config.toml
n_layer = 13
d_model = 256
n_experts = 64
experts_per_token = 8
d_expert = 48
d_shared_expert = 0
activation = "swiglu"
moe_layers = [0, 1, 2, 3, 4, 5, 6, 7, 8, 9, 10, 11, 12]
router_score = "softmax"
normalize_top_k = false
routed_scale = 3.43
balance_loss = 0.00263
balance_bias = false
router_z_loss = 0.0001
router_bias = true
init_std_router = 0.00977
lr_router = 0.000731
n_head = 4
n_kv_head = 4
head_dim = 64
vocab_size = 16384
norm = "rmsnorm"
norm_place = "out"
norm_eps = 1e-06
positions = "rope"
rope_base = 10000.0
rope_fraction = 1.0
qk_norm = true
attn_scale = 0.125
tie_embeddings = false
parallel_block = false
init = "uniform"
init_std_qkv = 0.033
init_std_o = 0.00647
init_std_up = 0.033
init_std_down = 0.0039
init_out_by_depth = true
init_mimetic = 0.5
optimizer = "muon_variant"
lr = 0.0125
lr_mult_down = 1.5
beta1 = 0.9
lr_head = 0.00527
warmup_steps = 95
schedule = "wsd"
decay_fraction = 1.0
decay_shape = "linear"
final_lr_fraction = 0.0
batch_tokens = 32768
seq_len = 1024
doc_mask = true
train_tokens = 221500000
steps = 6760
dataset = "wikipedia_en"
Below are experts of layer 3 (counted from 0) of a mixture-of-experts language model. Rows are named router (the router's row for the expert), gate (a neuron's input weights, with its number), up (a neuron's input weights, with its number), down (a neuron's output weights, with its number) and show model dimensions 0-255. Each number is 200 + 20 x the weight over its row's rms, rounded and kept within 0 to 999.
Before each expert's rows: "comes after" lists some tokens at least twice as common just before its tokens as in all text. This comes from a sample of Wikipedia text that the model never trained on. Tokens count by the router's weight.

# expert 14
comes after: " ", "–", "9", "8", "3", "'"
router,241,199,155,192,198,184,164,240,225,232,171,176,170,210,211,233,184,210,189,185,231,212,204,177,207,251,222,218,212,215,186,183,208,219,198,152,167,189,191,182,191,215,209,220,191,193,222,221,196,194,204,179,195,226,214,201,171,177,223,174,226,202,212,222,162,238,200,198,181,209,232,182,237,208,215,174,217,189,208,215,211,208,203,206,185,208,231,210,201,190,205,182,198,211,222,162,224,217,222,201,183,203,211,175,170,179,169,179,223,204,199,182,185,226,183,196,190,193,234,167,210,177,190,234,172,223,201,185,227,169,211,200,199,197,184,193,204,216,186,173,239,181,176,205,226,222,205,207,189,228,178,208,213,198,167,168,175,191,209,197,205,212,207,206,173,223,168,209,197,196,208,226,193,218,222,161,197,211,228,197,157,192,201,195,224,211,215,194,205,198,176,186,178,216,156,198,192,181,183,216,197,207,194,209,188,210,205,224,240,176,206,184,235,200,212,197,186,182,221,203,188,213,208,209,207,175,203,218,220,208,211,171,213,235,206,186,175,251,214,208,188,212,179,189,212,229,208,198,149,223,214,164,185,181,227,205
gate0,206,183,223,227,197,182,205,176,186,198,171,209,179,189,175,206,193,202,197,230,170,177,186,196,238,215,191,187,215,237,196,203,181,221,216,208,190,176,224,194,157,186,192,195,208,218,203,190,205,200,193,205,184,216,207,171,228,205,191,207,213,210,205,200,192,200,194,206,202,194,205,194,204,206,211,240,217,186,185,186,185,186,194,205,181,195,202,217,202,201,220,197,213,202,199,193,200,185,183,213,182,225,208,177,217,199,192,183,241,200,174,170,226,212,192,179,195,177,183,243,231,219,195,204,141,196,224,224,231,219,178,210,210,184,203,238,183,211,175,209,214,217,212,214,211,207,193,207,245,147,165,174,194,204,166,208,214,209,242,177,205,198,224,151,195,200,157,211,184,211,220,175,194,174,219,207,198,216,207,154,152,233,179,192,220,216,203,189,202,191,142,217,202,203,174,227,170,185,188,154,195,194,167,210,176,175,223,211,223,185,213,223,217,172,200,228,200,180,232,197,220,199,206,215,205,193,201,212,214,199,208,184,184,220,205,212,174,233,215,189,263,214,214,174,192,191,185,158,181,195,188,204,198,186,248,228
up0,175,195,202,167,162,188,177,178,215,209,181,208,171,202,190,181,225,195,166,194,210,186,184,207,199,200,184,189,209,197,195,194,243,219,207,176,169,195,207,194,181,153,202,193,224,179,217,220,181,179,226,198,216,197,188,175,217,183,206,191,194,197,200,195,218,208,210,173,201,188,171,217,175,228,161,221,189,208,212,191,212,193,193,218,178,198,174,175,176,191,190,160,214,196,222,181,202,211,203,170,197,201,201,173,197,192,229,180,212,202,216,222,189,194,204,166,203,201,196,195,250,212,213,185,233,176,206,217,195,167,213,183,196,195,202,216,194,189,256,198,208,219,222,197,224,230,202,164,211,174,220,174,180,198,198,166,202,216,200,226,207,221,187,221,201,179,203,158,203,167,161,162,216,216,179,186,193,175,204,207,216,215,212,206,173,201,186,232,226,243,229,210,197,212,177,198,210,185,182,214,212,210,197,176,232,267,188,214,187,198,180,207,199,222,210,190,194,209,204,214,191,226,175,215,168,198,189,182,209,220,226,184,176,186,194,205,168,223,220,240,154,240,222,157,182,183,173,184,213,158,191,192,211,183,202,161
down0,181,181,231,200,208,222,185,157,188,209,216,199,202,211,177,185,206,228,236,211,204,218,185,236,162,231,195,200,203,168,174,207,190,174,239,182,202,194,194,212,173,154,170,232,218,166,170,209,180,182,192,181,212,169,200,199,191,222,213,160,180,187,172,203,204,186,207,157,204,180,192,172,212,196,188,198,215,209,191,169,197,195,214,189,192,175,191,195,197,203,202,220,184,200,182,176,200,233,185,167,205,197,174,167,179,206,207,210,212,159,234,200,205,175,201,209,195,233,179,200,211,207,182,229,212,174,174,225,153,184,208,192,202,205,188,255,172,222,234,198,189,221,194,208,231,184,185,189,191,221,196,172,194,193,228,182,197,181,189,193,210,185,184,201,173,194,240,215,212,207,179,216,197,222,210,202,198,217,231,176,157,207,173,214,167,187,192,188,208,214,242,228,228,187,214,217,213,180,241,228,218,197,221,178,190,211,203,232,186,224,195,239,197,202,190,181,187,195,181,181,225,174,198,202,196,212,212,159,224,209,198,166,208,208,190,187,203,219,218,223,218,191,223,208,194,227,205,207,244,192,214,234,207,165,220,201
gate1,190,207,197,214,206,194,169,228,195,210,198,224,146,207,206,199,172,227,189,202,185,214,171,223,234,207,156,206,217,216,226,209,216,181,181,163,182,245,203,185,171,201,193,205,236,199,214,201,208,213,228,187,208,220,218,209,216,208,215,192,191,214,199,229,181,188,220,188,188,170,273,224,188,197,208,222,226,161,199,188,198,190,218,192,167,221,209,196,187,216,192,202,182,180,227,215,214,211,205,211,197,167,196,198,212,169,182,184,195,224,208,191,204,218,199,220,207,208,195,187,185,217,197,192,170,199,190,179,182,184,179,207,154,182,210,227,182,204,166,223,195,214,194,180,192,218,205,195,208,219,180,190,197,228,189,191,124,213,198,190,209,223,199,215,181,226,184,180,175,187,197,171,190,174,223,166,194,187,188,213,214,220,211,208,230,228,191,208,221,177,183,189,199,222,179,236,187,199,223,181,192,219,216,202,236,189,209,233,234,192,230,210,202,205,163,232,161,173,193,216,188,170,207,244,202,176,208,200,207,211,198,182,205,204,208,174,184,181,219,222,206,229,179,227,173,216,201,165,178,192,221,193,193,251,198,222
up1,171,207,163,199,195,190,221,202,169,179,196,196,194,203,229,194,159,195,203,187,143,181,225,207,243,190,232,206,194,209,193,200,178,176,208,211,189,192,199,219,167,198,197,184,201,177,232,178,245,208,192,184,199,245,209,204,180,212,226,209,164,193,180,213,223,216,250,217,175,199,181,205,224,206,222,222,192,189,152,176,203,202,198,215,218,187,206,216,216,207,179,194,206,200,225,197,241,208,157,189,226,191,195,143,245,184,185,192,218,191,207,218,209,189,201,189,196,186,197,216,202,198,223,188,232,218,178,237,227,206,204,183,242,177,190,192,186,236,224,238,203,231,181,195,197,203,220,225,248,224,201,173,242,173,168,207,201,205,193,227,208,206,174,168,200,225,204,181,197,213,200,186,188,236,188,195,173,172,219,214,189,197,199,171,221,167,202,194,216,187,185,230,219,191,195,185,203,210,178,205,192,177,207,194,181,214,214,183,209,211,192,218,200,179,196,184,181,190,195,206,228,188,204,223,218,213,198,209,194,215,208,213,223,225,201,185,210,199,182,178,172,192,212,201,239,226,233,207,164,219,211,162,171,197,186,168
down1,188,237,189,175,208,209,187,206,187,169,185,191,207,200,175,197,171,203,223,194,204,199,203,220,207,212,191,207,196,114,235,195,176,193,178,207,228,177,215,199,223,212,210,228,180,200,191,196,195,202,191,208,203,166,178,181,217,197,219,182,187,221,171,181,221,195,186,202,222,148,226,235,181,173,185,219,204,201,161,169,186,196,205,209,231,199,242,233,213,198,196,195,201,197,183,225,222,205,233,202,192,214,192,228,201,188,175,214,206,214,184,209,212,175,186,256,215,213,179,211,188,203,172,203,202,204,197,174,188,152,199,198,205,179,224,192,168,186,227,207,210,222,204,211,209,158,211,221,260,178,207,186,173,169,214,241,215,204,196,210,157,226,176,202,194,214,234,197,234,173,192,200,193,190,199,192,202,185,190,194,217,184,207,243,209,200,211,211,171,225,196,182,175,194,189,221,199,204,174,193,199,191,233,179,190,197,246,192,170,236,197,238,191,204,243,171,213,201,186,200,174,230,193,200,202,206,213,191,206,178,178,207,199,171,182,196,227,229,174,201,190,219,214,178,200,182,202,192,228,212,209,184,189,189,189,187
gate2,231,191,181,172,194,158,192,204,200,222,193,191,189,198,181,213,212,188,204,221,218,199,129,212,181,192,174,169,181,187,205,148,204,196,194,188,193,191,200,147,226,209,177,218,240,175,198,225,241,183,207,209,174,213,200,200,215,213,185,193,214,197,190,183,197,171,173,206,174,197,226,200,181,212,198,234,158,170,185,201,204,189,167,202,216,186,203,187,189,176,227,188,201,209,179,171,177,177,217,206,232,194,189,169,220,179,172,189,198,209,217,206,180,195,192,168,202,226,215,204,197,194,190,186,227,222,193,214,217,185,207,179,213,223,181,200,216,185,192,224,203,191,198,183,195,173,185,200,210,178,191,204,235,207,156,173,163,204,205,230,210,183,167,219,160,187,198,228,184,203,205,184,208,197,223,200,169,204,205,181,166,230,180,202,203,183,216,191,160,202,172,192,190,255,179,171,181,173,192,198,213,179,180,213,194,166,215,190,189,178,209,233,195,196,219,186,194,225,171,212,176,209,200,187,200,209,177,238,194,202,197,194,226,212,197,190,203,221,225,227,182,139,148,191,178,205,208,212,203,217,222,180,171,198,194,213
up2,186,199,209,158,238,192,190,191,222,205,225,185,238,193,208,200,168,209,178,202,238,206,183,197,185,216,221,175,182,229,171,178,193,226,211,192,171,174,171,185,211,195,185,192,200,162,178,187,230,209,210,207,222,183,185,185,248,182,187,203,218,189,223,203,207,201,222,193,207,224,170,203,236,213,206,207,150,190,234,217,209,176,204,209,170,204,189,186,207,229,208,176,207,170,221,185,168,220,199,173,211,185,196,210,198,199,202,192,209,239,246,206,190,209,223,183,180,188,211,174,230,190,204,204,191,199,185,203,207,216,207,189,222,161,194,219,223,185,227,208,185,197,185,213,217,187,193,224,182,177,197,155,177,221,177,217,210,202,173,224,197,198,216,200,188,208,190,155,171,203,182,198,190,179,178,182,203,196,221,213,236,204,203,184,165,210,208,193,246,208,211,178,226,231,213,224,205,208,204,218,252,211,180,184,235,222,176,184,201,183,210,219,197,223,220,216,197,187,215,173,223,198,212,198,187,198,184,190,172,199,184,170,209,191,223,248,201,229,200,154,200,258,211,186,174,198,196,188,240,186,189,176,199,236,194,191
down2,203,190,197,188,178,180,214,227,215,215,225,184,226,205,201,183,193,210,209,202,159,190,168,222,203,198,208,197,207,195,227,158,232,227,196,202,213,205,213,200,199,195,178,201,206,136,207,219,210,237,226,208,186,232,226,168,208,210,196,188,174,165,199,196,201,178,238,187,228,161,191,182,214,198,189,223,194,213,163,200,243,204,198,188,195,192,189,195,214,192,177,167,218,223,228,227,203,238,206,211,190,250,202,186,188,191,205,158,217,220,213,174,231,173,231,184,173,209,212,175,193,205,184,221,223,179,213,195,160,200,222,220,181,234,193,222,227,206,189,205,189,203,227,249,199,193,194,176,208,187,210,180,202,158,196,220,196,188,215,230,227,230,193,188,189,201,184,224,174,239,197,205,204,209,178,215,230,202,215,154,168,225,202,188,200,219,170,191,226,199,211,224,211,253,213,196,210,210,209,224,192,201,214,210,228,189,189,220,195,231,193,187,210,178,207,193,203,161,203,228,185,178,218,190,193,240,220,170,179,206,204,197,210,182,186,202,207,183,169,210,216,213,190,201,225,207,173,188,200,188,219,234,196,190,166,182
gate3,169,181,198,167,199,196,182,225,195,197,184,243,215,177,168,182,212,191,221,207,216,192,187,206,184,196,216,203,231,169,196,217,209,204,195,205,177,221,205,137,182,219,223,217,208,159,217,184,160,215,171,194,202,244,212,189,179,211,197,151,170,200,206,238,213,170,224,210,217,212,222,190,211,221,228,211,179,212,154,200,198,212,167,192,141,223,193,218,223,210,216,161,193,205,202,207,217,225,239,203,220,177,170,166,184,213,180,195,223,193,168,179,184,229,199,206,178,203,222,227,201,194,184,170,234,232,167,178,230,217,177,182,202,185,204,209,188,219,179,191,202,169,198,188,211,185,205,165,209,174,188,233,228,215,186,183,205,218,215,207,185,173,206,203,199,190,205,192,180,222,174,216,212,219,197,207,206,204,163,195,187,192,222,161,191,182,182,182,204,201,188,204,190,205,208,190,218,186,205,204,232,187,182,217,220,206,186,217,208,177,196,154,200,179,240,216,186,212,193,197,203,245,200,190,209,199,196,219,204,174,189,185,220,176,228,191,210,209,191,180,240,186,180,220,217,243,210,192,215,218,223,203,203,210,183,188
up3,197,179,199,189,189,187,191,218,200,207,184,196,191,187,188,231,216,183,250,177,164,197,175,184,191,184,182,217,206,200,237,190,166,210,213,227,195,208,178,185,178,180,209,185,190,210,222,222,217,195,181,178,212,197,216,207,210,194,209,181,151,201,217,178,221,235,212,212,215,202,214,174,188,199,217,181,175,224,196,200,185,223,188,221,253,251,201,189,200,195,207,154,191,185,166,190,196,219,212,177,222,185,186,179,198,272,175,187,175,235,167,249,186,179,178,212,188,217,183,205,188,217,221,185,218,192,174,198,233,227,190,192,202,187,203,167,168,235,181,235,218,191,211,180,183,193,225,183,214,228,219,203,207,204,189,218,212,213,224,180,202,206,218,210,194,199,205,218,240,208,226,226,232,199,188,227,230,190,163,182,173,184,216,211,198,178,184,151,194,176,183,199,181,207,196,209,211,205,212,182,179,219,198,194,213,170,199,216,203,176,158,231,193,186,201,203,222,203,192,174,195,224,213,187,171,180,213,203,209,216,191,178,208,223,206,209,229,181,185,226,183,233,182,179,201,187,203,194,193,205,252,207,224,188,197,176
down3,216,221,237,202,205,210,184,200,194,187,170,199,195,196,215,196,217,203,209,224,178,156,215,160,184,206,169,202,196,198,195,206,233,186,165,195,188,199,197,218,222,194,186,202,193,184,213,209,191,205,194,203,160,213,177,192,197,214,201,195,210,213,197,181,207,236,230,186,225,242,208,180,199,205,210,190,155,185,193,153,254,199,175,237,197,234,211,189,220,194,208,195,215,217,199,218,199,213,219,206,184,232,197,182,202,197,194,178,226,228,195,239,199,184,240,201,207,186,168,230,189,225,189,176,186,212,147,182,174,214,201,217,220,172,245,195,202,165,215,198,198,180,164,193,220,207,184,193,183,221,198,184,212,231,190,232,217,240,172,199,199,226,202,167,207,205,219,192,195,190,211,208,188,188,195,238,214,154,207,203,218,198,185,213,216,178,195,200,196,215,223,231,193,207,205,193,218,204,203,189,195,225,180,196,241,204,206,200,181,192,180,205,195,197,171,157,213,186,167,143,151,199,205,169,207,178,201,226,204,206,209,176,197,172,260,191,232,201,208,211,197,213,199,165,209,183,216,191,238,211,204,201,200,181,203,236
gate4,188,211,196,200,193,208,190,224,179,188,184,204,188,168,195,214,188,211,203,215,198,204,174,189,220,239,237,220,201,204,179,170,234,232,222,188,204,224,181,177,219,187,244,190,194,166,195,213,224,190,245,202,204,211,180,208,184,175,198,195,212,217,196,210,145,222,226,208,188,202,232,199,240,180,185,192,221,190,169,181,191,188,214,221,151,213,187,203,211,202,190,192,187,193,225,214,186,190,220,205,191,188,174,198,197,174,198,183,223,152,178,192,178,229,194,199,215,192,237,236,210,195,176,206,170,203,196,193,193,208,200,214,201,219,223,200,203,208,187,189,197,203,194,200,203,209,222,218,204,215,172,213,218,198,207,186,204,192,176,207,171,215,179,210,154,211,241,218,235,225,222,233,177,199,173,236,234,146,198,224,206,196,250,159,244,204,203,183,206,233,195,180,183,208,204,208,221,224,196,190,192,242,178,166,186,196,189,175,227,196,221,179,244,201,185,194,158,238,214,233,210,219,202,180,204,167,198,221,202,208,200,212,222,226,186,178,207,226,187,201,220,212,196,179,169,199,213,195,170,213,181,198,188,196,220,206
up4,218,215,170,230,188,218,186,174,183,148,183,200,185,206,204,198,204,207,197,210,235,225,211,192,212,222,228,176,194,193,177,216,235,159,192,191,200,203,194,194,189,212,219,189,186,202,161,194,251,221,197,166,195,208,199,208,196,192,184,166,200,201,223,195,203,184,199,195,197,227,199,163,213,175,205,135,193,239,217,180,204,176,214,170,189,186,212,176,175,207,235,214,217,214,178,206,214,186,186,217,203,209,185,197,244,223,189,188,225,201,189,180,144,200,202,190,229,201,187,190,180,181,185,183,207,187,166,217,221,173,198,233,199,194,214,182,216,221,228,219,210,215,233,195,166,196,203,199,226,211,206,168,170,182,193,205,232,215,192,165,182,223,171,193,194,202,183,173,216,193,219,189,168,210,237,187,178,197,180,189,229,204,199,163,171,157,187,189,213,162,165,190,190,183,174,206,213,171,211,200,214,184,206,183,161,186,193,161,172,203,175,179,194,200,206,196,218,198,183,216,223,223,180,198,184,210,215,216,197,183,210,224,208,203,205,204,187,227,217,184,184,223,195,203,198,234,204,223,249,208,212,207,186,232,242,197
down4,186,218,235,207,205,177,204,192,229,187,174,205,193,197,210,175,217,189,197,220,208,181,216,181,206,202,220,193,206,222,227,163,214,176,179,239,200,183,205,189,197,192,200,167,199,224,196,171,210,213,183,198,181,211,187,207,181,158,186,221,154,177,193,174,205,204,154,192,218,250,209,206,193,190,218,210,195,171,176,183,183,191,210,195,185,211,176,225,204,182,187,222,172,219,213,181,176,205,174,199,215,231,191,174,224,225,214,224,198,222,184,191,204,181,234,206,192,171,211,202,188,188,199,167,220,178,215,208,228,208,150,193,224,232,190,252,165,215,174,207,225,205,204,178,181,234,186,245,163,177,178,205,255,203,179,205,194,187,215,194,201,214,204,202,196,180,197,182,180,199,194,191,211,193,169,212,208,216,171,195,250,216,222,179,226,197,180,189,212,243,227,244,231,183,211,189,210,195,256,221,221,200,196,191,199,213,200,185,207,211,203,138,202,214,179,193,239,229,199,205,192,211,212,193,188,186,171,189,196,182,193,190,209,199,196,201,213,217,207,194,199,188,227,215,175,190,219,203,198,202,218,192,175,176,176,219
gate5,229,214,188,217,192,175,179,224,209,181,223,184,218,226,229,186,199,224,185,215,260,214,224,202,174,214,211,221,223,204,203,224,187,229,237,176,190,168,238,203,199,204,224,172,209,221,200,189,217,190,213,197,215,183,220,186,187,215,215,196,197,210,149,194,196,212,192,206,225,186,223,173,217,208,192,199,209,180,161,224,188,193,184,203,216,210,233,239,234,230,241,203,189,203,199,209,216,227,214,222,219,184,231,211,199,178,182,192,207,184,176,206,186,228,230,211,210,204,185,193,182,182,214,178,190,200,175,215,227,193,196,224,180,155,183,181,190,206,218,169,213,194,194,223,197,206,212,208,203,197,203,206,223,182,224,217,205,199,204,187,178,220,216,185,177,193,154,214,202,201,158,171,203,210,225,209,191,229,166,244,151,218,212,223,230,190,181,202,203,179,202,207,183,219,162,180,197,156,179,200,187,180,202,223,211,203,209,193,226,148,213,189,214,196,197,211,232,243,197,242,203,189,188,192,162,225,239,199,172,219,198,176,209,204,186,203,219,199,201,184,228,201,206,225,207,201,199,212,159,189,205,197,243,200,204,217
up5,205,193,196,171,193,205,197,202,189,220,182,173,255,213,196,191,211,206,193,207,186,201,194,203,231,190,197,209,219,200,197,216,188,215,235,215,194,213,214,203,222,191,202,202,198,193,218,208,198,182,185,223,232,201,199,172,189,231,185,250,154,223,179,201,184,203,181,166,205,198,212,203,188,198,224,179,194,230,179,165,201,194,198,211,186,220,210,207,219,238,247,194,201,212,177,211,199,166,168,220,177,156,193,186,186,221,188,215,175,230,170,219,207,196,188,211,213,219,220,215,254,187,173,159,232,222,168,211,191,212,199,191,193,208,208,186,197,137,219,223,172,212,214,195,209,211,194,183,223,206,201,211,172,188,202,199,210,229,201,178,223,207,199,219,205,186,208,177,202,224,204,230,213,213,207,234,190,205,149,231,213,199,194,203,171,224,216,227,215,185,198,214,223,160,183,172,162,228,221,188,211,202,177,230,239,168,237,203,235,203,200,192,237,162,179,215,192,179,192,212,186,198,210,209,165,195,189,220,200,179,187,211,156,194,225,203,180,169,189,187,231,200,193,201,204,175,208,199,199,242,197,195,169,195,191,192
down5,171,197,201,202,232,206,222,188,186,180,207,212,224,195,197,175,206,212,193,247,207,223,242,211,194,177,186,197,187,191,218,186,222,194,201,200,205,229,186,193,213,190,245,208,209,229,209,193,193,203,213,204,181,207,178,183,189,225,212,240,161,212,201,172,217,202,231,206,189,216,193,167,194,222,182,205,199,218,192,192,231,192,189,207,226,200,207,171,200,217,167,182,172,239,190,241,198,198,147,189,195,186,200,187,170,207,216,182,198,209,238,204,235,173,193,207,207,225,176,239,223,191,209,192,206,221,216,154,238,225,199,192,212,235,219,227,212,189,176,189,186,225,212,181,171,207,210,206,225,209,163,171,172,205,190,161,188,198,250,165,223,208,155,179,194,190,162,203,189,224,219,201,213,214,183,180,208,212,162,191,165,178,217,220,193,221,180,218,200,212,222,214,186,199,204,210,164,219,198,209,211,206,194,162,222,210,210,215,154,222,209,189,203,174,213,227,193,195,203,220,210,183,207,216,185,204,209,229,205,231,185,181,190,190,222,188,214,199,196,221,213,183,216,238,186,217,194,198,210,207,263,198,188,216,187,181
gate6,185,185,172,207,196,187,177,197,193,166,192,185,221,194,190,201,216,203,207,201,198,193,244,189,214,212,204,220,208,187,218,201,201,198,171,227,212,232,203,179,212,206,207,187,225,208,193,190,183,206,201,211,197,191,217,222,192,234,216,139,181,161,183,183,184,197,209,207,184,239,203,201,201,190,230,234,212,163,227,181,207,182,199,216,220,183,218,219,186,222,194,181,219,204,227,197,217,190,234,206,167,192,204,177,212,191,211,186,168,203,173,208,174,198,258,191,214,187,216,197,208,169,179,212,179,177,212,179,196,183,167,192,179,175,190,160,233,195,170,157,236,212,209,221,207,185,202,229,232,215,191,207,217,174,233,215,209,210,194,243,176,214,195,157,217,193,173,186,215,191,196,240,199,184,168,186,176,206,195,210,189,160,152,198,192,195,166,170,210,165,204,195,199,196,206,200,210,179,192,193,195,187,198,232,205,175,248,220,205,203,182,173,153,213,203,239,188,165,217,179,178,226,223,216,201,192,175,204,179,187,178,194,201,186,191,194,188,200,193,221,231,203,175,167,212,228,199,200,214,208,182,158,218,190,185,184
up6,186,174,184,195,227,196,204,176,219,220,204,222,215,153,223,200,171,213,204,237,200,193,207,228,202,201,212,189,211,185,189,217,235,192,184,211,210,221,194,190,211,220,223,194,223,168,192,187,169,220,180,187,172,212,219,198,242,191,188,209,196,150,237,184,197,196,201,212,208,219,179,198,199,214,211,185,208,189,163,209,166,168,216,214,169,181,209,161,182,204,192,187,212,205,209,183,227,210,202,184,209,213,202,198,202,200,214,146,200,187,218,199,210,222,206,191,181,208,214,211,195,201,215,243,197,217,211,195,216,184,210,193,219,198,171,194,166,176,181,243,173,193,216,225,220,188,190,236,229,199,197,205,163,173,194,199,173,198,213,200,168,183,187,166,200,212,172,194,202,215,193,205,194,202,224,182,176,194,205,215,224,194,199,232,172,168,228,218,186,168,181,202,249,160,196,194,196,204,204,193,198,153,198,187,194,235,212,216,232,201,201,213,227,187,200,182,213,211,178,169,187,192,201,158,181,179,156,208,164,198,229,182,197,225,206,221,163,212,221,144,176,216,207,203,213,192,216,181,189,169,182,237,160,207,227,196
down6,174,212,226,212,184,198,199,184,186,205,201,217,159,214,204,212,198,210,224,237,227,247,248,209,176,175,213,210,231,171,208,232,166,175,172,190,207,177,174,193,198,160,210,227,161,235,183,201,184,202,163,199,186,235,201,197,224,169,186,218,227,161,203,166,214,187,228,233,221,214,196,228,190,207,186,155,204,215,189,223,149,199,218,175,209,186,202,218,213,198,209,207,201,158,190,158,221,189,192,197,201,196,171,199,185,232,193,204,219,194,243,195,207,209,195,175,201,174,203,219,213,187,220,230,237,170,212,203,238,181,189,197,202,204,202,201,202,209,171,197,163,167,232,172,216,165,184,204,204,207,217,170,199,217,193,180,196,195,206,186,193,179,228,184,201,175,174,203,228,196,186,158,188,229,189,162,202,218,221,189,194,204,221,231,208,184,195,195,202,209,197,192,215,213,215,215,206,200,197,223,191,198,212,165,196,204,171,190,220,169,218,222,179,178,202,201,209,217,213,204,203,176,221,193,196,169,202,185,211,187,187,209,214,189,209,195,186,222,234,210,188,221,208,202,171,238,182,180,200,241,235,203,209,204,180,205
gate7,213,190,191,183,205,179,213,227,208,198,174,138,188,228,188,205,212,240,223,221,214,206,198,235,215,193,236,217,164,219,174,220,207,227,193,189,198,207,212,201,193,189,203,234,202,238,181,210,192,160,230,206,194,166,189,206,189,212,251,194,233,191,184,211,203,207,233,170,191,183,183,183,232,231,169,202,184,201,192,223,201,210,166,183,218,186,205,204,188,200,192,215,167,192,181,207,237,182,227,211,243,222,214,168,237,162,186,197,220,201,187,166,210,175,208,163,224,212,214,191,218,191,201,207,221,195,215,177,203,209,234,177,196,204,203,208,204,185,228,182,173,191,184,204,200,182,192,203,158,189,203,208,211,202,203,171,184,211,217,220,207,226,194,188,192,248,170,187,194,209,189,200,228,199,194,183,224,212,179,192,196,190,186,197,256,200,206,172,181,248,173,182,201,214,191,211,212,172,184,208,167,168,237,203,211,177,201,231,202,188,215,236,191,227,186,198,212,204,209,206,205,240,227,215,212,216,245,194,191,189,205,228,208,228,215,212,209,223,222,220,202,205,196,180,186,193,236,200,189,215,201,175,236,200,194,193
up7,213,185,177,215,201,160,190,188,194,206,187,168,186,201,179,223,220,173,217,206,188,181,176,205,235,189,201,218,194,213,227,202,221,194,202,203,210,253,208,161,204,203,185,197,203,229,225,198,164,185,200,207,200,197,225,180,222,197,187,248,172,189,198,175,188,201,159,238,195,226,195,199,240,213,211,188,204,196,204,125,200,177,217,201,186,198,210,182,159,171,214,206,221,205,170,193,243,181,183,226,187,192,194,209,203,176,224,214,169,193,232,196,192,177,167,219,176,194,175,163,177,213,230,175,194,210,199,179,199,179,185,220,174,188,217,222,171,205,206,216,211,207,156,199,188,203,201,181,194,210,186,251,189,226,180,187,188,188,183,190,230,184,198,201,198,198,205,204,222,181,204,209,198,207,183,202,195,243,184,173,212,192,223,212,183,204,181,213,182,198,198,169,184,207,205,183,202,163,185,227,231,230,230,237,198,177,227,186,184,177,208,143,193,149,225,217,215,193,198,219,204,211,208,200,184,222,193,165,217,192,180,201,176,206,197,201,173,189,203,166,189,193,212,195,188,226,218,202,201,204,202,171,184,160,200,195
down7,156,177,209,196,197,222,202,150,192,197,211,199,140,195,179,203,199,234,204,202,216,210,199,211,194,205,190,201,224,179,226,201,186,198,214,174,167,187,186,207,191,168,182,206,185,213,220,202,201,189,214,213,192,195,202,198,192,214,198,164,145,196,186,196,209,221,198,194,192,203,172,219,183,187,218,173,213,231,194,190,163,153,194,174,193,206,209,224,215,193,210,213,231,186,173,213,138,185,213,219,200,167,208,198,196,211,191,188,200,227,217,176,208,187,158,193,200,212,238,202,210,205,209,187,202,197,211,176,259,200,204,167,188,200,193,198,193,176,244,201,178,190,192,227,228,200,248,187,211,216,190,187,218,138,198,201,190,181,228,177,217,182,194,180,221,192,229,177,205,221,204,189,261,182,210,187,184,215,227,201,241,208,225,190,183,217,169,218,186,217,210,169,172,206,168,192,188,190,217,225,216,169,182,213,213,213,194,192,174,199,190,214,206,189,197,208,168,219,179,227,175,194,163,192,204,190,201,199,184,219,209,175,185,213,223,194,170,186,214,206,225,207,215,197,210,211,185,179,163,222,195,182,184,184,230,224